Experts of a small language model: 10 layers, 256 experts in each of 9 layers.
Below are experts of layer 4 (counted from 0) of a mixture-of-experts language model. Rows are named router (the router's row for the expert), down (a neuron's output weights, with its number) and show model dimensions 0-127. Each number is 500 + 40 x the weight over its row's rms, rounded and kept within 0 to 999. Numbers have three digits each.
After each expert's rows: "raises" lists some tokens whose logits its average output raises strongly, later layers aside; "comes before" lists some tokens at least twice as common just after its tokens as in all text. This comes from a sample of Wikipedia text that the model never trained on. Tokens count by the router's weight.

# expert 181
router:552568494526507443484537540507563485480541519524468385561437540547511513513466504499479530432562418511478418498453482549527434463500550648439481480526523521472513510529483518465506449544492417548485467578484487474471536473518514487502505470455487469545463562506545467514446558474485480522451478447499470477431536501501439522538460467545471492549506494500542515522491448528458541500538
down0:516552503510471478500492452472622500492568454490485483440550460477506553528518497533556498542544512536477485417443503431586496517482486484526484495566481507517535537494502498494492505444511436547478463432477495465498428535455466492484579492517576484510464506518554530551548495427538499475546466530483414447482487502502470457454470518557441527548410481490516510518389515586486539520496
raises: " transferred", " moved", " joined", " renamed", " played"
comes before: " of", ",", " in", " and", " to", "."

# expert 129
router:522477445537488463409515541529585455462513533525464458492492543545503525483454489494439548428523497453433466490492462516556455473525499521433465505504514529464551482478410520451529429489451490501472445512516447474463546486501512483510547466509457399536489499540522433456464519461518445468445477480482430440451555518493455456518466497559430557543426475514538571505455495550458526456528
down0:576393449459481557496500461479508505461508509419599495529510430500485420525525603484547508490470506511485446459526568501518479446534514566530525516449445573460464479589472504487526489520476481506515499454411413481524542511483454586513536549504487516504456518484544538517435472439545505497540490545515470497478461506462550546518510495479536490539524542458484481530515441526540442532502
raises: ");\n", ")\n", "nam", "agement", "formation", ");"
comes before: " of", " to", "ing", " for", " in", "ed"

# expert 54
router:533552468528470499440515556520523450451509562543468505513463544542479513488481521512452525459531437444464432487452448538535491495536540531427463464505551561443547492464469546433519506546449452515434454551541442462451572494523592459491539472501470446534454561505507441462480572463514479485481468461501498477474544500445457489560442459507472544569443485523545548489485433533487542480534
down1:543504563453540596481441519530541467567548521533472467424516560465526487567486492506511516458469572499474506484504476538499520430508426516480531538417480493472488545569511466487538591454572476451511521565516500453511532464507565465525454508467458465481470503442477551457493514618514471530524566563555474470505508500509523444526518486458585514529500516522499458531460491541431466481503
raises: "yr", "ague", "amily", "ington"
comes before: " and", " ", "000", " which", " the", " but"

# expert 26
router:551530457508428455442512518558535443502508611555471470548479538520480518488494527532403495474520447460484471493462415505502494469575520543480494485528552533470555505476483597479527486547455452534459470518540487482423530494518586468500565454465461478565452527520541500475466505486586471444477466471486505494505542525454483492505496473544449540549440486550564527465478470553465505425530
down0:457548489441383479520498583496528496503544544543535481495563502506512458546474504577476508560544490502507487479455513471462472479586534570462439500531528519456551534470525561564462539472520478533494450471564518524452505455508489507469511535473529504490498531540472498573497449558594459475482500525468544465501574447522603481480525434500542467525470523522494548517599440475512445484515
raises: " acting", "ique", "\".\n\n", "\".", "fit"
comes before: " ", " −", "000", " +", " (", "%"

# expert 121
router:500543457519458437445523525521533496474513566568432454507510516557475522500520528491457541469516447485444484501477440522542436408528525526490444480492544530470532500400436517453562478538431442543447486519541467481467545427507573480479523482469492462554475520510578492459471548476537481458437497424503470431440497525473479468569481488510447551564465470519521531489450497533485508427522
down0:449550474512480478499423491553465521464501463547534419505491489513461471466460505597448443563512483458460437548432468520484500449520496490473399561440497503447562452474436437516436568482446494487488498509529536465486518577509540494484506480479476437466489501474511482485516513449432517516459513542512387449484503475513456449466533541474530464537538451506467428486541422499525508515546
raises: ";\n\n", ";", ":", " ·"
comes before: ":", ".", " classification", " of", "==\n", " in"

# expert 199
router:531536474509462517483539615554519469401493528515417440546470502513495501461478504501496518491561468468448476504508481543544460506545557535457412512537532497491560494447502514433543486546476446491490440527577467445457570424489524487471527497437473450566474517535513468499415540425519478498487471472503452439461537536441464444504442494529439504512475490537525554489479461518456504505558
down11:490518453452475485523512464488509577552483525481485477522547511511516482549599538482511484526507429511462584527469454500515556519525527536549489478466471413560509566466392496437504517513429547461515494477496535476512522493478482588464520575479529507469453469574456567497542493476545570486548478576516432478431453537483559467534487491507532507495482502536499490551438593475526443500497
raises: "ways", " stations", "ST"
comes before: " the", " a", " He", " his", "==", " an"

# expert 23
router:545506468554453485456539529508522469499504534564481482533471552542491567482488505504417511437515493470469470485496438537561486476571512549448484487512516562387524492472473514487503490545483477558427468522539430446403564470547543488484553459483488448531466509524562502478483505488530483461469483480475472478412572514467484519522464445502473559544427469532587545478458414525467534481522
down0:416505429540553438567496493497432433533526437541477540490537520504428425473529527532487489465515528481539470468507542487573448484481505486515496523489533481566495465467477483537569581446478527492510496450575482489444476498511494437453453495549491539526540488472466478509487510579562487452488506476490519459518466570553492507495434436418456465421525448561546506424503508510482559469455
raises: "st", "able", "|---|---|---|---|---|---|\n"
comes before: " the", " his", " \"", " a", " these", " its"

# expert 244
router:490591454518457447464528517554532498518524518556488476536442484515476502481438531516490499484528463512491397429455473510505469458581518498475503468520557537460508488420457581496537485558429453538476446544530496432504490395530515482482573462486434505489414525491515442521479554468509504482472473514470479508476542480498426491550473497544472503565433419522537547422472523522482528497533
down0:547482448514434510528513489467511493401585629527505468444449441469521494501509535498420506527495528538583493479539559460470513469557557480507433475518456496454465479522498594537412549529506494401466555480525487505472519523473534488517492525503540515482517577478453520520504520505512527528541494524477437518450486554514501503493488497538532583556496502521507475514465512624528497463515
raises: "board", "ley", "if", "elling", "let", "ell"
comes before: ":", "-", "\n", "):", "aged", " /"

# expert 134
router:514523429537439480454520531529494452463529580522442517562472516522467524469484535510477539467551468478471461460454461501543455481534534536407490457515562546459510504467467509430548504569461467516472461524546450443480564447509525467483533450446460444572473549522537461438472516448510475456504467472486453476439508567448470506549461492555477553548471446546571556478504457547477553472523
down0:507535495543450508540540500470496544498535562549473518521462478477554571538439406444528485533567413560501519517489549518575431464529444497423449494601517527535511494461518543488498507393536500527479469516439523546460540528522489565502498452469534439472521494472542476510551421515523513535442510543500529483511562546529501514490525567463543501447492475547552495470509520526550493569525
raises: "une", "enna", "one", "ares", "wan"
comes before: " the", " a", " be", " his", " other", " was"

# expert 48
router:546499486520459478422535528505575480417532564551458474516475510544442525435492512508459541495552501455464478448477481525544420475504528513495490455503540538533561485465493524464536421516489428528421443521556451444461551461530575455490547489470516413574465551515564457476440535494492458481463459492501478462461496506414507449509495478501467519546410460508502560479442487538500511499501
down13:535471451453511459482539480465519538518490438482517470457496504489526560423483536517482531481493545495556506493449591506541476503583496447510439455455527503438541512533522440471572517463504434506440460533571546458452508519467548533465566467460532428580523574586457486458448542490483529517572447489436465529548549510481513527487485430474576436482432492534492497512480509509492483503513
raises: " |\n", " |\n\n", "”"
comes before: "==\n", "==", " a", "===", "-", "|"

# expert 212
router:521543466515457451452532498522556495483511520543504475518480521530455537473512533539503503451518446464489431470471426511481493386531513513454451433518545539472508434465429561487523490539520422515473506577503443489480516521559545459459587473498500487539425566506506487447498512487568466487446436485495517477493549501469520542545492457496476524539437470544527535440448471594489530400542
down0:488409487494438437419580575566552481517451456478431501505501529602493550455494522519579495495488574501522469488489474505521526445494439517512485502538485495493473551444507541538506516501434473546505509556489475519458488561480546460449488471493491518559530486585519504496469555476545443460491547485474502487466461564565443469508466487542558539529503488458490466431556509557552531426476
raises: "\".", "\".\n\n", ".\"", ".\"\n\n", " him", "\";"
comes before: ":", "\n", " ·", "-", " of", " ("

# expert 118
router:528509452546489441506551513546552498476543497539492506525470508507471560483484506539510536472521471477506482468472460524561443463574539535470497469497547524473541457463517546474492485588490491509464493558525422480490560464517543479510652452491464454513421559528539483437472536481520465458456421496451476468442582457477477517509502482575417582496488487550518549468482448529492538469534
down0:531583499437514461502535493529461539524535486431589467575468480441509443588514465561453482509483534506521437471467500490514463486463519522490576520536455495508526497561507498450484533571545568490579574501448509480482494423517564462562586508536438520535534501478551529517545564507544568519521493544525539463546515473517531474503441496489406484540536473480547469498451497514512490485537
raises: "inct", "rical", "ful", "Population", "ingu", " however"
comes before: " |", ";", "0", " |\n", "1", "R"

# expert 75
router:496516430530492489481501545523543492412528520503488522546442546563476530412437499511419553491508464465456460484505413509608467474549543554428463484536515526452517500419455515470526495529462472489467466540589443437485546461514544481469594466520450486556478535527480488496413537471517494464490472494487453464518515485482462492518448474519472534538453443527515539462466477542470541508550
down0:471475521502457512480460459440554490585546479457474614501502532500528501539530512525450462520516462442458526526525527461484500535524489461527424419464559464501473453525427475478514406478451412489428493538497517491503506539439484460572537472498586545499546446520454528470478522450419447539550531504518515556501496520502490544505512451469527583506498481415452537493468509517532512455540
raises: "°W", "ids", "ene"
comes before: " the", " ", " Succeeded", " a", " Preceded", " Best"

# expert 146
router:514544444521452492463525554549504451485513524546442471538472551495499515486492516524433543478516470474440453453476453533545480477521518542438423441515521544418536488437469545480565473546434467512443471625556435435454530483527535481478601439485457476540479522526581487470452528480513479458485479504465493455496526486483471479529467466562446521518442490521502533482454450505448544471518
down0:505502540494532443490473412506489460480581448451521485428512496533550473479465415511538490521512536524521540499539492478471540511565537495532608565499529497455440446474484582491522568510492487500518517443425410514513548453509511512495505525506468570474474538530538520515484489471484477501478651579487554487485516508575515484498543544573499471488535551486531535465514528522473498568484
raises: " ===\n", " ===\n\n", "anguages"
comes before: " ", " \"", " S", " Total", " The", " Majority"

# expert 21
router:497553441497427482458509515578514519506491531530493457565482492481491496448479510551431570497527456501468470474454481544547452448544516528452479458510554529414529486418477562502510505565486451508439472571541464478458538485545538441494580438493445519574443533523500498505467518483563469476489446499478482478507579476473493510512501468557439538563406483525505554427492465491487536476556
down0:433531569467498518455455516524460509458550528504429484576457568522475467466533477557506577479537498516481486524467453554581459508457467465521535494480508477504464358437463483458496479522484533527475498529526488477531530440562523432478541492486562552521470543584491502514450513534497512485527494420557500491510451510505516471536411460455501456549444512532474531562441545517508431482496
raises: "usc", "vest", "ips"
comes before: " ", ":", " |\n", "|", " ·", "00"

# expert 133
router:543508461538415476427530504517533420481502618548453469497477498563456522416484501485468540490540512466422458479495497548503418452497521523464475474508533512478522476460444519467530402506478477527490450522539439404473535499511508472512572476473522456558497527531547491470503528508539472463461482495491481442444545473434483475506476465490482531527427403510549539457474518510474583468514
down0:526451429464474485508454446485512596520556531520479515484457532454524558523491482516516563447489513450504501496487486511499507490427570491537467475518527509477419486497452433473502529532485540475513464579479493610548527487530431492565514535471564534498466529541472508456495448522442505451584459480507518495490463479519439542503476510480544560581450541450471516549406492560554446535554
raises: " means", " |\n", ".\n\n", " |\n\n", " (\""
comes before: " also", ":", "==\n", " of", "-", "\n"

# expert 38
router:497508445515458485487532532520497468469501581561473518557426519499497532471477487544495530465526473481478453450479497562558458482529517567421428446560542543445597492485512566489507500550497481481443500576589450415443562447567550486500552469510469473512475502521541476488452522460506508448483443472456465465470571465465482541509436456524489534538467498504565542441505460539507510505528
down12:511583459522486457541446524446501563467498465568431471505430503531488550497448536524513545503520483482454596472460449424525537466523551485520525512483500452511485472404485490430537489513483558574553489501466514486459507498552501476445503479514479496543454542458476496443460550462446478489497514457553532515490560560407458494516507541519527487547476535456409511492397495498567522552493
raises: "sych", "\"\n", "ersonal"
comes before: " the", " ", " a", "–", " his", " their"

# expert 217
router:516557465528477463457578539531552456430512576532446475530436545541448522477484501514415567475515498467449486470481483522523488470545528516480424433501551546444542486446475517440533476515409491519453472529559449448449542469524522464475537463466502451544478562501524472411488524471530478466494471472478459427468566530482471473524486468545447550539416495526548530493462457514467542480521
down0:529429476599475475510444480490527492589476503488582535466489546489464457581581587554470453522449509443500548526476495494503477532478482499505512561445412489591563517529465445518489467534491563511510581492501523475447469527473535562507531491493520468528486451546496492562442578461579485550503485496495508505483591527527506534495507513464537473462488498488516553455509512528480546509574
raises: "8", "6", "5", "7", "9", "4"
comes before: "5", "4", "6", "3", "2", "0"

# expert 206
router:524514436541514463502519565540550439465508556593489486509468500484499520430477494579498542470550514454490444477487505503577456466512551520459478506564562496463588512468499571486546478565513448483447483524582492466483528392513536504508564497504453473507440521521517436468437547449507479481472504489426477463435519476516494483509460482586463533545497513535560578450511446486506507494519
down0:503477524518501446514508502564505516532466487474498510445570428556557514494557481535493462532583497474522548507534568486475374503521502459411493457536543547498539464525514529510537479580558542528455432440537486522533512457446498514455535473622485490429537525453498487541554438459502486509485564604487560523525513499464495514505473535505475530440481511444529504491511460525481549504529
raises: "s", "kins", "ww"
comes before: " the", " ", " a", " his", " to", " round"